Experts of a small language model.
Size: 8 layers, width 128, 6.67M parameters.
Experts: 64 experts in each of 7 layers, 32 GeGLU neurons an expert, 4 picks a token, a softmax router, 8 empty slots to pick.
Training: a variant of SOAP for the experts, 484M tokens.
Below are experts of layer 5 (counted from 0) of a mixture-of-experts language model. Rows are named router (the router's row for the expert), gate (a neuron's input weights, with its number), up (a neuron's input weights, with its number), down (a neuron's output weights, with its number) and show model dimensions 0-127. Each number is 128 + 24 x the weight over its row's rms, rounded and kept within 0 to 255. Numbers have three digits each.
After each expert's rows: a language model's description of what the expert responds to; "gets" lists some tokens that make up at least twice as much of what it gets as of all text. This comes from a sample of Wikipedia text that the model never trained on. Tokens count by the router's weight.

# expert 38
router:174118113167111115129146146142078154134130153145107140122126105084106131158125113147123102098105158152083099103161106092119159148126129132113132162192110119133126151126143121128151120161150157148120163143171152145148086137102092125116147142117116172120163142136147129105142109082080140118072137156136128153124131134090166116115188125143122139127142107145103125152099124132145153175105
gate1:135147116112117142126150129130147090102125156130166134104159123163132097165076139113160115168116144148134085133141137174101094167150144164101137146156055135117107109162117154085129141138147119130089100114169148100125169166117129147123130109125132172113120093144138162112121115075103077092134162116129132111153095131109114140113121165125088138148123141144104122129147113098129136109115
up1:168133108114160144125108114078140108121184113156130143113135101126110082127161148111179112130141111121178121111093128150136134079116176147121199160113125107139123092108146135118119126132111150131103102129122145143150077161095159143093117169125126102104090111128112134172107112158157104093113135128147098112145145114134165175108135115160114140143091151132130148129137126164143147139116
down1:120121134117133132139152166183171139135094141123148094140122135169107127130152142155138145123131158147143089156092102150105119136129125160104173130129160111128167089119152111150112123106137137098143180118118099149094100081165124167121126074148144137120134114098134147110142121123116125186122179066106143124099113120140148119117106093118097128133098169143147130097158112096135116164145
It responds to: Capitalized vowel starts. Word-initial pieces, often a capital vowel beginning a proper or formal word, such as E in Event, Executive, Economic, plus gen in General, genre.
gets: " E", " I", " O", "ou", "en", "ro"

# expert 59
router:099131105102114156180130140103134084154156107113106088122092116154160127159145148134121114118122111153081152131116121115109116113113114116151120178130116139167126090114146110114162132108204097161141135169131143106115116136099145110117130110109071111080118097151140116102149144175102116142156156094146121105089117139134117113143143117108146117140099147146104162135160157115130185114125
gate0:108164120181093097116150109128123093147123153132138102161119109115115112135112112090179138139120149122122174153157104139166122091157095103139143109161130126120113085125122127140144111126161112170161110146129127117086153127107141119120115116171132117133101115093125156145130125145146099114107119099148110084187160130088103109171081124147136157164128112143102147172130138138083117135170
up0:172116132107097127147093111088133120112168069143143146132098111126088105102142139147099128070179115151103115098129135135102116135117138156092107138120121125125153143108083126121135125108114114108142162113129135138162100125149128104142091121089086162162108162170077128105120133116090141057109142127144119142150140136104133123122149153115153110110091151160167129124085158120151118136138
down0:090199144103139137135145140119105098127126122125118149127140155144160168110133135094137095116091129167124094147153139095129123152081111113139112112109150116111085138114139103140183141114140075093129126163157144165124113122102182115129133115120136103102157141109148116078138106082174083085158110142137137123128128100145188121107133117129114121137130129139122132113151137165136166142097
It responds to: Sentence and heading ends. Sentence-ending periods, line breaks, table pipes and == heading markers that close a sentence, heading or line.
gets: ".", "\n", " |", "==", ").", "==="

# expert 28
router:110124166116133140107143121116146105138147075128141122108137115126079138160137081085149094136205124111125112120090125128132121131138121122159126111146170096098133134142119106159123142130172136138123137119154145132124114169104125087140150097107146161114211108154122149071129117157098099132096119107127137125122083136095163123096124137089154138086118157113134142119137101087138118121136
gate8:092143116115091131145147129133123150099128148132132106073089176160134072152124115085134101132110074161150132129129122126120130122092142111132160102087131140096111158119130098124137098085140126102106143144105088121112140149116123097194130101090150131140119142157116125111144159142110141108130056095152143114121115112140131134115155109135088145107093141124125109140126147138107164075091
up8:159101121127142118176125147121161138111097148149140141127122076135110111134111147154122112099112131100104085118075105130099123139156143104113169121104124095111094119153146129141132145130138161127122161159120092141175080108092177116121145130105167133117132151126134109143156148178152113153162055151154132110154134136121084127135112082157110123147106155150128120141117090135081140141117
down8:132148151113134119147149120163081086159133155128133122142134137131130102147107193119123157101090115138137137169193135085126120064137123123139128108103147152117126164110130123118091115121093115144050155137103102173089161134098117151128131124097143130133126123139128133177155120092147118144108122151090151118109146162080140143147108115107114127159112130146097097138157141105128132107125
It responds to: Name-ending pieces. Final pieces of personal and place names, such as -son, -ton, -er, -a, -is, as in Henderson, Alexander, Melinda, Ebla.
gets: "a", "o", "an", "i", "er", "in"

# expert 25
router:141111111156112146134114168133120175092116158130112153113079114121159114140151141098154128158148110118147107136134148176132150140145094106128135061140140154112107107079150119150106170137127140100144118146158129146080141130125105112124124134164069154137126121160180163164182121089083108125154130158110135147124124124112084148128151106142102124116133153096138116105133139105102140126167
gate0:090136109100147172157106129126113134178102101097117134123099144156132118164155123125147142108131094146129162112119137117088100101101116117151116137127098174105084135127129169176146174149166116146154128122179141131099098175143164135152147118108117146144128112143160146113146188097128135147176113148100121136109125108132145114127125131137078136165121148136109146145145159077165114144124
up0:141147143124124124102129141085145131145130123095135120098117144151091133146184116121098119129122113143090149147124149123138141039123154143115136129192155110128109112138099122136101087088159119123133149148118121132099143123158107086144156126176130140146130085145109167085153101129143145117161121137084082128123109118146124105069128127112125170113113127139128110151152135111115146097188
down0:090161102127130131120136108145113126118143111177139155136120132144146129139101137097096148128148132099197112065101116121154144186135110141111162098127106106117102141143096108121095133150083160118141158118112140095121118185153137089119091121091149106162135135083097117140113145084080085158120130137122146135160160148140117109125142109150135131146158138148129098147128123125081108121113
It responds to: Line breaks and headings. Line breaks, mostly around section headings, lists and tables, plus table rules and sentence-opening In, For, sub, al, Pre.
gets: "\n", " In", " al", " for", " Con", " an"

# expert 29
router:084132137139088111139121160167095153166130182093116133116127140152182118128135129130148120101122151127134122192130165085129133153157121101118062120138128154092127093133171166158133157130159135107150140094133130153140123147132089117084116114138159146110135116149105114151151129134109160128130132183142187124130131135070094132124139161149144169128143109122119145140136132154133147140124
gate1:147123103123105128131150170124120128128121161150113108135137103126105091097124173146120094131135113147125069134092135127100091136098138162150060095125147137086099149144186112107129155151132150105084141140108175155117169106128151152175110141155133157132108122159119136127131086151147153150144114129166149155107118110135141116163136144164156103168106152161147108130127145145155114099115
up1:132132104141185105090139145147136136109146152126137157123062128119112128084156133129152123131146111117114119169152147148127085124126146108109100096159137103128160166094104108145122141142109113149128171170127135110117127116128150120124128116114137166153134146144134128151131150113124168193087133146172105113146186115069123109151151108160100125188148114141119133120117100119153135075120
down1:119166181158122130127150100115098113083113115127125124117133106138129099142122142139129054143076128150166116090097123132135158119135133139141099132139160128121113096125177119127136148135086141158085169120113172141123117109150135139189127136117119085099094089119097118095107113087154123127128122095132097158112137166144127109099091156112092138147116121137164111146146125147151129172116
It responds to: Prepositions after nouns. Prepositions right after a noun or verb, mostly of, in, for, by, at, with (Gallery of Art, peaked at).
gets: " of", " in", " for", " by", " at", " with"

# expert 1
router:116133166159124148090122194151112157123141104177127135115091082091119111142058143098099149131110136082186086129093120095159153088117130141138093116133157102134113141116134122081125142145109146128116166142172133136158140131137143144161124163154105117105136079125129136107135114121109103143113101133120122132089128129121123099154134134132120142117096132097156132125143113113078145101152
gate8:132122152163135111109123140080142128097102117112138092131107076159114148171140121141133094090101134145121116148149164152123121116139166073131126112132168123119118147156151168143107188106140074096122146162152113136137152132089140156116146098128145185104081115123141097158097141135117111093156114140144139153107079125135118133106131155146123136096109106116136159130149135150122167161099
up8:111180132155086126109154155168111122091132126151139162100108166079131126138118123136139167125121101158135127128189144096114136118117119134136147119149094108120143085111118081155150136132133127157133121100132135155106114140134129106128158120149128113117099148107100141160068117163100118141136144133082124144170149139109138075106091087106142149173122137078108148173094114154136125135102
down8:168146143133105128167163120199135088128129089142107153145104126129122142160121148108128126094111116097151133146128107093090128117158141123130099120147108171121106161128126132099090138104131134089151111069120124143136141091145140148138098130115110147090103205093130173142135149146140130169154137150140107114115118103137111137092103149143099131181176122122112107112147102104124154113130
It responds to: Mid-word consonant pieces. Short inner word pieces, often g, d, ag, id, ed, right after an opening syllable in names and words, as Le-g-end, Leb-an-on, el-im-inated.
gets: "g", "ag", "id", "ud", "ig", "y"

# expert 55
router:143133149139139079111117134124098143099123121139119103162140110152127152123100129160170119122109120115125082108119137157103149114182126110107141119161096133152142142141151108116157173078123128139132073126094125124122167111141142145149166138093153138141108128111136114134102173103134120112174110073120131110154129071172121126093113114195121127141113137129160117078129141158121121081142
gate0:101185113147113115147079138144109118190114131095159136182120135131167144169140117110148102147138099074099115119148121093138140109133119126143144171149132127125108115145175127130152148119160151132093094130123128150163095128131115151139123109130173146142156154101164098083129148126135136173125136098116113079147172135084120147163132108136121089132137118159127138161137102126149154103112
up0:146119140174105106165164161131144134127136111131132116137105141089158143172126094147100106072133123098128122129100169116079081100105151139101134089136110120131151143093086119081113151152091113099144155127080108139117093114126113093118167119112159079135117134134103142119120157109115116172137125091091098122156148116141145111129128139118103128075116110142126097101083105126128140138131
down0:118098113119127152117132097138142159123087078140163126141135171098133092163131111133147145158121084145104141159165130122142089115137108154138133123167164110113154116157130145093132107130121148151141111154136152141136127172169119104104147143123115151097160117109085108106164094170121164136158119127131086117096138115156119126135110149143080171149127104143154160139136058131140083111141
It responds to: Ordinals and number words. Ordinal endings like th after numbers, as 16th, 56th, plus first, second, one, two, and Sc/sc word starts, as Score, Scotland.
gets: "s", "th", " sc", " Sc", "ist", " first"

# expert 63
router:125119113123123153107094125114121176148138125147166120141101130190131165104109109105142109150122125119144107131121127130134127131121144169112177089124094121145113158156174145088074167148098114141128159101165106134109094150100096129128168174117135155120121127085165148116172094132084116114112092122103118117099121152110130099078151129095090120131101101109149112135121164123115104130141
gate1:131133186155156113085068114075094182128072119170169082101114120136120116108139138121113130124097137119104163154130156132096094122141159137143105135160113120142150174108154128161140098104098105164106142136104123104152125153144117121151109147067129122145116135149145131090110096155125167134111127097136120133156144130151118139175112128121138121115130091115138131116106104123110107153098
up1:199142131140132111143083135127103151106077136158115137101087157090115074127144145124143093155141095146112094134124121125135136122131114162129100127107129136144077095125097141138157155140140117174106119140150178128099132128114103155063141136089084144117148160140112111120152081139115150151093118156141140128115111100161128116147098153126117164137131129120095138166135170117138145136106
down1:116145142099123143132167164163117136094136127153134106108094129124126146095126158093114126081128126150147127136150154172110081147067116116135125165130156108122101114107104090123121117127129125118115140137099115116096117147090131146167111156159136121169100119138129135146076096157118161110128201132113119137102105141145155200094101123090129139091157104152149137124115137130135157124097
It responds to: Verb stem beginnings. Word-starting verb stems awaiting suffixes, such as re(ported), cont(ains), writ(ten), play, follow, serv, us.
gets: " re", " cont", "om", "or", " us", " play"

# expert 42
router:187116141123200132149136133099110124136135146114131158102164118139157113137138091153121135120096149139143119083111136120155134104138149111108145158133093096152130106119100160087128078157155158082107119141082113132120120124139148096132140167103150109131155142113134115173109133131116127114175170131121110124095119143107150133159103127146141109114090119110116064107138110113155092085166
gate0:132117095139161111116177181170117105097135124113111147170142145102151162086126127123104153119140134120156118110122160096127154072097144125130118137146154130126137138123086099126104132112166102118144122158148163117137128100152169153114164111094158105136114144118145106150070164147143118105081156100153061119099112117104134129118125128113160109149105136113096093134143093130118146161134
up0:156103111133114147113112119105120090145104164164101096167110119103122131122146115159157110160136119166135081106090121151115151111097119104110148111100132157113116128088132123127117113139151113127134097171171142111110122120122166166150101154113116083151164086163153112111159114093107092152165121108119163123121103115140113153185147099154148157133141127146113143084164138087121134142091
down0:106095135153136157132129135116113120176144138185139179149195088132122112141136112123119147125159123117145106114140149158089152113160113138208073116142146135107124139079124143148099130107163133128098159133161138153120144158102102140122165147138105143170131136130167121127146139082119071099107136153148124092131099120135120118123150129130130120098106119132143163095112145149153128138108
It responds to: Initial S and s. Word-initial S or s and prefixes comp, res, trans at word start, e.g. succeeded, settlements, same, Serbia.
gets: " S", " s", " R", "S", " comp", "s"

# expert 16
router:100128144146104140104134112142104100158101117131083152124142121153148147113126066105131193132128089088127139149099149102105111088135155130103135173086139152128122135131076117079113196079142102143143183111171103154126153119124159137127123138149137130119133124121146137125148099166107118140092105114141145156111135156144138110161123144140114114096155121157088097106146132143114113134132
gate2:141110108124122106148155087128155141154154098171135115158123113127141135148113064098170158152166131107094106129095107145157094126137135163107100153109106116094150105137176162097149160158104099124129155111150134127120095102126157122091164143126129130142161092120161129124109124143131126176110109086175118113142141130157106146118099135109145142147151110113132149126167081151125125162085
up2:080092138072143117117138104137108123112105078085111104151115128146153127119093125093137079117110124117107170079093122141057150137092177114124105134121103119157144111125107147154126153110137143103153108149124136157141096128144124160112109124162166105145139132136120108115106145177100107078145123125180140129149114138104109180134115119132126146138148125131160113130109126093142099112155
down2:139110148141131153164117137135165157146153134120128109106124194126093104176144107156119132159128135147133142065119127125120116101151119129154154143136092117096097125109116133157107075133128114116144127092131132132095119156100125072134179133142149119079144112112093132121160126158150140156141103112149134132134097163144084159181129150134170091097132110105143090149137126116108161099104
It responds to: Mid-word Latinate stems. Middle stem pieces of Latinate words after a prefix fragment, before suffixes like -ion or -ed, as in perm-iss-ion, p-resent, Tr-act-or.
gets: "ect", "iz", "pt", "id", "ill", "port"

# expert 52
router:155129120099168125144101163131143128114086098114127107118095149171133146086137158128154149135135139109098152107124155114058078097147122153085118115120107150157130102168139121136106137120154126125117126138129102119147114125160122117147121108153137151125133131175101118084097124131166154135128174084153103143163107123140163143129148098151133098079184114170135126140116132102137168154102
gate2:137115133117138144105080125151094138128137137141150125117101114150150121101113137111120120135111150093099139128093121166115123141135135143139133156130130137176101090154171108113089144133177144164079101140150079103098177138115122113136175125142100142118132161083129129148115169087148152138139117104161100150150108186134163143110128105109155108147129126136133110103147175151130151060123
up2:110107134140125111151145135112148150098135192149117101103137152122138103140125138140134148134097154172176099134140131073130094118100119114150117127111106155175133121125114123105131106104137141163104133150135184125165145137097119104151110094104109063166147124161116096171166143130122117131125112142098127081097167061151133109154127164102107136122153144134128102148147130112134103158143
down2:130153121104127130133081133072067130152144087147100110129101113116123152119111145103165095102136120097113130115132128135132142127143124079185165172156117106166117147120107118121124144129136124133145141143121123149122113112141143148106152147144111166082112119086130139125119107137166112125134058160126109149151097174130136130177154083122152074145093118149113123123137129134116084088113
It responds to: Clause-ending commas. Commas closing a phrase or clause in prose, often before and, which, or but, plus month names and years.
gets: ",", "),", " years", "\",", " September", " October"

# expert 62
router:107135129097107097125120136138137167142109142085105142151114125135160096174118131147164059084138162112129159129145161107129159113142139112154156113102144137121138096123109135115164108125153136083132107108178140165146111153142101098113151148139154124103144131115104122145132134189169113129130133117094192136147125126091091130132149131106126156097197144133129163145137107124110100147122
gate2:133097134102161089147144121131178127137126171127122103111135113128064154134148116148142121073147146109133113125120128135121150139151152140157136128097138114150134124094124111137084052194144157143154149120127118154112148143138054142138126118131151151121124121135094167121108124099109141100121125126130121128147180152092150146119122109146131142119154118118120101080180153092136101140091
up2:125092131158139130138142176160111134088084109169114114131138128100173150134145144110117124135092118108114108166099123115120074144104129110132159107145124148036131138125113108162119122106144121136096117096132086131133128160125160145132112106099125126152107139163100106127128131145186088122104114132100103144129161091129190148135146118113088122143121173154120130161121121146121099124155
down2:142129133125134103144104093112106095131137111162069132128127143132112110169151149118125135146130162139110104125092142096121112164166093139141135137167109130166147156105096147101124121134130168110077150114189164136131188111110110146112123116145134117129107200160182133144131136137112114104130107117101136184119112099122092096099132164134141133112106117121125144129108106154151119178129
It responds to: Common noun endings. Final pieces completing everyday nouns, such as newspaper, museum, blog, songs, girl, son, plus standalone in, film, album, school, group.
gets: " in", " pro", "ation", " film", "er", "stem"

# expert 9
router:179156106122113111142158078184127097138112146148163138101114110136114078121141121118149151168115112169110120124147150158113120141158117145092170121133127091105127153108150125140127093158108115127112141130109192129141119142123137085125133184119086087138109103126134122184136097162104139125126082171110100141144145118162142137158168119146143127134091119128122089100115136137134112117103
gate0:160136138131137088099118138094102070164125123132185136141084138157129133085133152128063124162109097138132155097098146125165124125117137132118126125149105134127135062129171166099103134125150144140117088130109132122144139110105162106122102091133139152099142112149167144152149123139147160123145148116118127123100096130121079149163135118133109181149160123099094082149105130138148130153131
up0:081105107159137097103117138097164117093131088125132094142190120094118087103110146069098118091110132156143135100154129156131141141086151099099106143154150122172122148131150111125153116108092138110141156128117150141145110089114113145139134106146152103108142132140120111141161154119125093102128115086114152136144120123159163155094140155147133099118059102144107124092127098113158145115111
down0:114140140139143114137122164112099154130100093084116162114164148115135112128123133142161095162124103148156145146104112084126106162134130111123150125131173140130115153127114147114092174130112149079110121102110138126140148136108100132106139138135127092120119148160053113123106169137125116140140134125107126154157146069159116115118111079107090102164109200141119123066116157144125125123113
It responds to: Initial p/b/c pieces. Word-starting P, B, C pieces, often in infobox fields and place names, such as Postal code, Population, Bulgaria, purpose, Coordinates.
gets: " P", " B", " p", " C", " ac", " b"

# expert 33
router:120123152112114139155140138126149103094131151152128113105079098101123163117151126102161128144139108097169144099129153148124129073129121123102103151178137133184122089098123087117089154123150122120146095127143144103143129149158119134111114141194135162120150143135105106121115136103134166084154140141159134110135105086175143166130117159112100084155123087159153132123127132147153149170119
gate2:164158095112150163107158168133146171110139159187135162116125129119114099106102136124118136088113070152120154108111135128116094137147106133117171116130078175172100130128142105165132104130154178136136144092139112125118142129128119073146109132127142178128112118134114124141125129138124150127132142127187124129104109077122106132126105094139099171126136119109154123098159178129142094126114
up2:126143090150172127128142104140154167135157105137149103122177121160099088139157121108109138179138115155118118105148132111125070153101165120102137089120163158142112149129118140186110129100134118121078138138137129115165138140099120103166115117124114129163124138095138145146121153086147118147138127100113094072106097114149112124123131096111100124081134118117120141120140170105174088131164
down2:129125122133118110108093130124164150145115119122138188091060131138101113121108133112192125139111128121118110118128124101164159125154114158159138138160122091123144113147119069143147122131108161122089182157139160108108117092132151113122149165143117143132133101130161104095116123141077144185083142132132159133152095138140141132135110133129074141117111133132125160130123127075081139130147
It responds to: Copulas, as, commas. Linking verbs is, was, are, became, been, plus as after appointee names (installed X as Prime Minister) and commas in name lists.
gets: " was", " is", " as", ",", " are", " were"

# expert 48
router:162129134141125153108162128106136123115132103123168146129109136119142122126103132146097136092107207134122158144171126167086129152105137143158100084147127095096141125142092145130112151147090134123163117137140138094153186135101157146134105085146103105175135174103110100164144163087112125112133123137146139158132161138095104112160145171142132108090110116113116093111130154145121141146112
gate2:150122171106134133102115105113166087149114108107162129152103142114079137119133102079103116123148114108113151159127109152142116131144093128124118138107163151142081117156103127117155097104096110074142105147121137100158100136112132121122103144114170183114165115109095098120148157155096171123158090097123064097105118128125135154164116121163123144153145152110118126133150135096112108116100
up2:104129154149141124111096093065110106165114134123114148096137114147131112159157124113145089112129109161132128123179164106123158160170124131134109119117139145122150122151119157142181121124138120102147136118129165106130134134161132109170147132091150087124146143151115093153179130077131115110149134125083198150130165128099087108084111117122090126130115107108124110091117160109129139101147
down2:129140071176111151131145099146106108101144132134120118050121164143145096099154143134176168104136113142147181134158156136125101126116146107130100133165173093153118128104150153117128120110120137132127130109137111105121156154117122106154131161132159117135110126083124160131136138087124191159166103141121125112084155141126107122136120121121087171122097123107126095146154081106129152125120
It responds to: Cyrillic and if pieces. Bytes of Cyrillic and other non-Latin letters, the piece if inside words (different, verified), rele, and list-opening dashes.
gets: "if", " ", " B", " b", "-", " rele"

# expert 17
router:149115121139125145083115106085151115148120137130133135108166130108132105127097131116123166111094144117123115117125136108106081128116147151139127179063125178137143103146154163100135098147122147168092145129137087085137141136143148127100099162150099112128164129104137118132187128135097099121094131099120109112077136095112140131137141163052156103132134149155159109162117143121118139136146
gate0:103060141136121150065094132124150120125155147110155138113154124149145131129146152119118139128107143140148120092142115125141098149121124086135178133106085113129135141113191116110148103166167123118100115114115110137129101192117175170116108125111159130115120135165086127114106157108139121117145152109185128142082116106097113119122125155156123128134136143155135107149136116192148101128159
up0:086154181118165109133107152113131163111128179139160115123101127132085134184093131111124138113120115117112116138114156139096105158147150102183137135130114117140125117144104109170133173099063133146133103134166094150078111118123147166112126137109143156137136110148119118149154177121114112116125117146130094150164121095124123121095124076124151143144108122107159163116114172135108162134105
down0:090134165127112107117070164107176095113143138125085129140107121136121157121145096131155097172117136134129101143144145142150137128178154121096114146122130107166107157106147095123132155149106109151119119114075125124151159144142136119096111169153148154134122118146129160124149130089148155173149166132100144129133177134097076157140107150146143150145149126098162107096095145158119103143165
It responds to: Mid-word v pieces. Word-internal pieces, especially v-containing fragments like v, erv, ev, av, in device, elevations, having, serv, includ.
gets: "v", "iv", "av", "ov", "k", "erv"

# expert 14
router:091099119118114145080106139137108132109120109133109113118116124190117164163152128108117111086130140148141125115147116159151133110106144153129117101116123132141188107147082114157139108114123103108129153106163149198099150164127141163125135131123190142114141102116113138133091177149146109154118143094084159125101133137093117114097099101158104149125132143139124136102156109158115070124134
gate1:098099129154130104141133130155091144151061133100120173158133095136118144113091148122193153100110168157169102129159118111107139134109132109155098102128132090122150089112116154142122156132156140137082116126160122115148123116114100132130137144161159131093137135096082110171141098116089122161095121117129144130134146090116150114118116141076169160131110147108130168129138109129164152113132
up1:124185127133120124111114138164109112115103142176108141144119201105115102135103095106112130173107129110135077101108079146114133184141126119156115140097084158131130129091126105137141125137096122139106122118132143157134122142131089122150118122122088109097129098143106122153161133115130070103132113107128167101144122113094135128069097148102155170136104153156107091137119115095136139119142
down1:149122164149162114118116129106144129147121145127167166085078099121135103169127200125108140152111120137136103123142145141133098194200105141134130115099122135114116141103127117115144132090158143109095140124143165130116112096139116145125122090168142075134187111133134130106159146120150138109156144120093138085132125145105118091089140174124124091107136142119121118117144167112131131103139
It responds to: Sports competition terms. Word pieces in sports and music-release contexts, especially inal in semifinals and finals, plus Championship, team, football, League, album, World.
gets: "inal", "at", "our", "ain", " Championship", "ack"

# expert 32
router:163116133124104153114139135128121141131083125116129098102108177096125148165119084166126123086102150138109108138088107112103175127149143141122136133121117076121145118148126119138142139145190139148107141146160165138165135154161125146078127110123113154129093123131155138111098160136094120107136118182089143093139139131071162120151168147124113111088128172140148154127101142123167149115108
gate0:145088117100086132185137109163150122103133120108114126121148133147124147091093127161100146139110145118173147138174139119091119119126129126138104130126140100089110155117131153106133109172071098085140129139105118118176157119135101098153112132173145108129150138100078084135121152103151173115090144137145135144125131104105089167140163154111120163143167167117140123132100160133130150128124
up0:113147130183148184114106105137145143124128112162132120063145154100131119138151147113154130101118131086122134174157110140140152144099109130119141125098102175135096156138145143087149144155145094091128104117128081087124090120130124107133096082130129130114144140144096086139159135151098128109136134120128153115142151181149090113130123162145162121110120134166118122140111159166139173094154
down0:082130110113113116126122110119144128116152120123131133098182110142150102133108096120111110114174103161157148092159158127136126114098122108111130096152151166108105089171130154116127131145132125119169109128137154120161168093099122117104134104104173109132147145176133162150132128164119154168112108135131111131126114081170134147125139166166187120123073144126149147116163177123094140113152
It responds to: Mid-word syllables. Mid-word syllable pieces like er, or, ar, in, on, ur followed by a suffix, as in moderate, memorandum, legislative, operation, special.
gets: "er", "or", "ar", "in", "on", "ur"

# expert 47
router:112158130140076124178114150192137138144137151131129098111164155128140150132070148117106137117117121139134131121121131142134141165122119163148077164082136128099125144146119139108109094138087114116146156113097106096135144082104155118147151140173114101131131127129138138157143117114100118110125098083119103112153145152114042114119149144122120151162106131085133110141126138117103107098084
gate0:118188156132130104137153142147164143086130157104114137085154132130148142141129143132134157159086161126152172173119159128085110081172156157124125113142108148156131156156092126145144128124091128139138118117119122162122114144078137110138140086133179106125141128153128101134163139121140135114143119108157136079109134140128100145160147188138096117124121124150094094076166132096139124127118
up0:142141107126111093177126125143130129142115120082073151118076146113142124120139095097150134097175145139127061097143124120152148116176129095105164110099141114127120059154163113162173137110131118164128137128122115128089147145160133138146117107134110112109105103112157120125135106128105110102145123155157100097116072149126127121121097124126163134127175156157098161141112107115115146127138
down0:105127146143133123107088111112169131144154076154158136097123115104110136183123152084139111123109149168143162163116129087125172168126080174135113117153116156106109149102143143160117138078119121167112158072104133113148116157142139149086134154135105115111111117105134099111128131112131150101083126106132156156176135108160105123149100137136117122144148144147159160123156091115123113111113
It responds to: Single initial consonants. Lone word-initial consonant pieces w, g, f, b, t, st that begin a longer word, as in weeks, width, guide, Welkins.
gets: " w", " g", " f", " b", " G", " W"

# expert 44
router:120065125128108122117104121139120143128117140109117149142167085178115107130124133123085107184100151132157106130120106155111136064127104166130127117120118130134124146122102083091104162109155128135108165106133105129112122106070109159131114095101120131178153110136161140153120119119106136136160118124108113119104178140110155092106129155183077146143105143158123159097157133123140127146149
gate2:124116109136133179101107101117152117110156145136157142155181086154105141127135108119153149151084133130146141116146149108159123134165125118112155152086109124106148116120126158108135119131124127112118142173118124116164153112097165098119068146104103167159180136117155164146138098099156160162106127149099128176117137106185123140147141153127109103100144132141125158139090130105104090112164
up2:130118180146138149160162089147163142136079119096100103175160127121117114105137100119113111125149167143129088138142119129154131163132110130112098148122148110138125095170153094150106114110110131093160127142106154176094129120136133130091119141111111096121119132142072172157154119134116142106129174126110145114151135139110128101098085162132151133102125099120083071121133112136124097165089
down2:115113129130145094115164113122081072135153166135165147086121117120117166152111100136149118112128111145128136127152124102174100121112086148145118112104137151132160145110132174142080140141150155101128105104157168129154132099105139157157162112146100075136117099142109126121139133088160099104114135117117144154104150096124117090155106092122139158102138127130132121151170191085142111148122
It responds to: Headings and Fran- names. Section-heading equals signs and the piece Fran in France, Frank, François, plus pieces of football, play, music, international and count.
gets: "==", "it", " Fran", "===", "ad", "ight"

# expert 35
router:152158163178148113118143109150161121121106131110145130118116157121121102115065106128142128098102167086126158109148117156113136146101144153117132170104167105090116141168123161140153147108102131114143137109100153121132159120141138135122184152140119108139117180160117143149157131138113162131092085159078110148175134127074124138142133082106105145141120128098123131129143131106120169101095
gate2:149142092127135155153142135114180129120125119135091156116114157137107127146125157170183127183140112133107136146148163187145144134118175151135108139125139139135126133176176153107149127145113122146117151169100137171136154122139121146119140166121092146092114138137150096161129089106116187103127098070130149110157113111104130149086160107102106135149124117119110113129105128117121127171098
up2:167133130138144145130162175165127129094152119137141167106131085083187112144104110121128146166123146116122150160111119125076117165095176102109152138130093135145125128141149072130103127135112135131140144126162146120132130112139134117112115106127152098090146130105113075126113123123149100105126095109114137172163142147118116127133136189138111132160103140125069124122166115104093146124182
down2:121141151102132151143106130118143112126091111133114138172137156136137140098153144097130182111141108131131137110114151166105116094142089135111038130139104159101075151144096145120155120140138135129132130146141125159090130133121094138161120140114129111126132116148093101142138143182125159133094117126161146101117128128134151129143183126110045114130136084148097126126135114105161103173119
It responds to: B and F pieces. Letter pieces b, B, r, F and clusters Br, Gr, Fl, often inside names and place names like Jonesboro, Zerbe, Birney.
gets: "b", " B", "r", " b", "ab", " F"

# expert 7
router:166139124122084136124125137143116148095106143126167136122115134092100144113162119088152127139139086124148142073129118138149131124141134094130176142143136132130125102069126135131128145111142117145167123116164125109129145128133148121098160120127125151152152112116085103129139113171120147114145169124135104141127092098175097154085116124089141051143165107118143101159130133100104141208138
gate2:128128130152116124105118130126136108144053101120153110133135159155138118104089114138125175157113115087126096098145135111143096145086118147111112119106211128126109110119126087166117154087101116125134127113146125148136123112126124141095131121140086117112080121156144163143111082103120122113130081171092112131131155122156133104142105159125128154143135116106118116166191125136160119153091
up2:135127166111150165143159117151124147118162101127119130125136108158136158166152120168080162105151141140158170117095099132140135092144123123115111097149130133147117132155163160116145140110218108144084112111141107157102113125146138128153111141081139116088132061122113145121153117116147124112144126126067090108102140144111145127120103139141146171108165159146129120111131097124094125136138
down2:116132153173153146155128144115118160165106116139123072134106124131131108107126166164103135078115136151103128169133161101135143121113131138080124131130132177153099096115160110133156100160108120142100146130142120099157145119126107130151106148072103136119128145153117112130121163099127118170123091129172145134099110142095103097132105091104137155136101102125098121131158188122105151098182
It responds to: Auxiliaries and -ly adverbs. Auxiliary verbs and adverb endings after a subject or stem, such as was, be, not, has, been, and -ly in extremely, formally.
gets: "ly", " was", "o", " be", " le", " had"

# expert 13
router:147153125155075155121117130125077117083096114117133108104149111142105103148103142110143144114137150160164117135173138134108124132144118120109144110119141130104132146108109107093134089123122114166121114116084157166128103144178132160166152175150105098111106101125083110167133072150125150138161125142087140145136102155180113144131141115171126127129123110118136112076156100173132123154117
gate0:099115174121078144153076121158151144110114149158168113133128108141110117150133147110133117103130093133110138144125108132152182125117138128130092173175105147141134108140150126124131154145094126086149151120117145113107125094144174118188152144173124114110121102153108083109148127115130127118151148134107135149097151126092129168145134141118103117110195122133150113146139146151070158166146
up0:159079118161150116157116117111165110125143131073126116138146084116107122099105184153108141145122089180161118112118157133106135139155087066135135159118129145132111130114101099117142124118121126103127112107121136096127113100116091113110122126075132130120138170151146173133114141108141132101129076148138183137129155107104165064122124134106158146098127156159144102125121128118134161128110
down0:169113140151051124156118158147086082130109141128117152119141088149131132100134101108139117146154132196096116149093146109143134163103108134155141112081096129138135150123136153119132100100112093135088120132125133090126122123107141158160141128126119110071139129119121128154166117129128164113123094132129137126136092124165172147120098172124115170170137100159123117167101136101113138147147
It responds to: Word-initial p/c pieces. Opening pieces starting with p or c, often after a prefix or article, such as p in corresponding, cap, per, app, elect.
gets: " p", " c", "p", " P", " C", " per"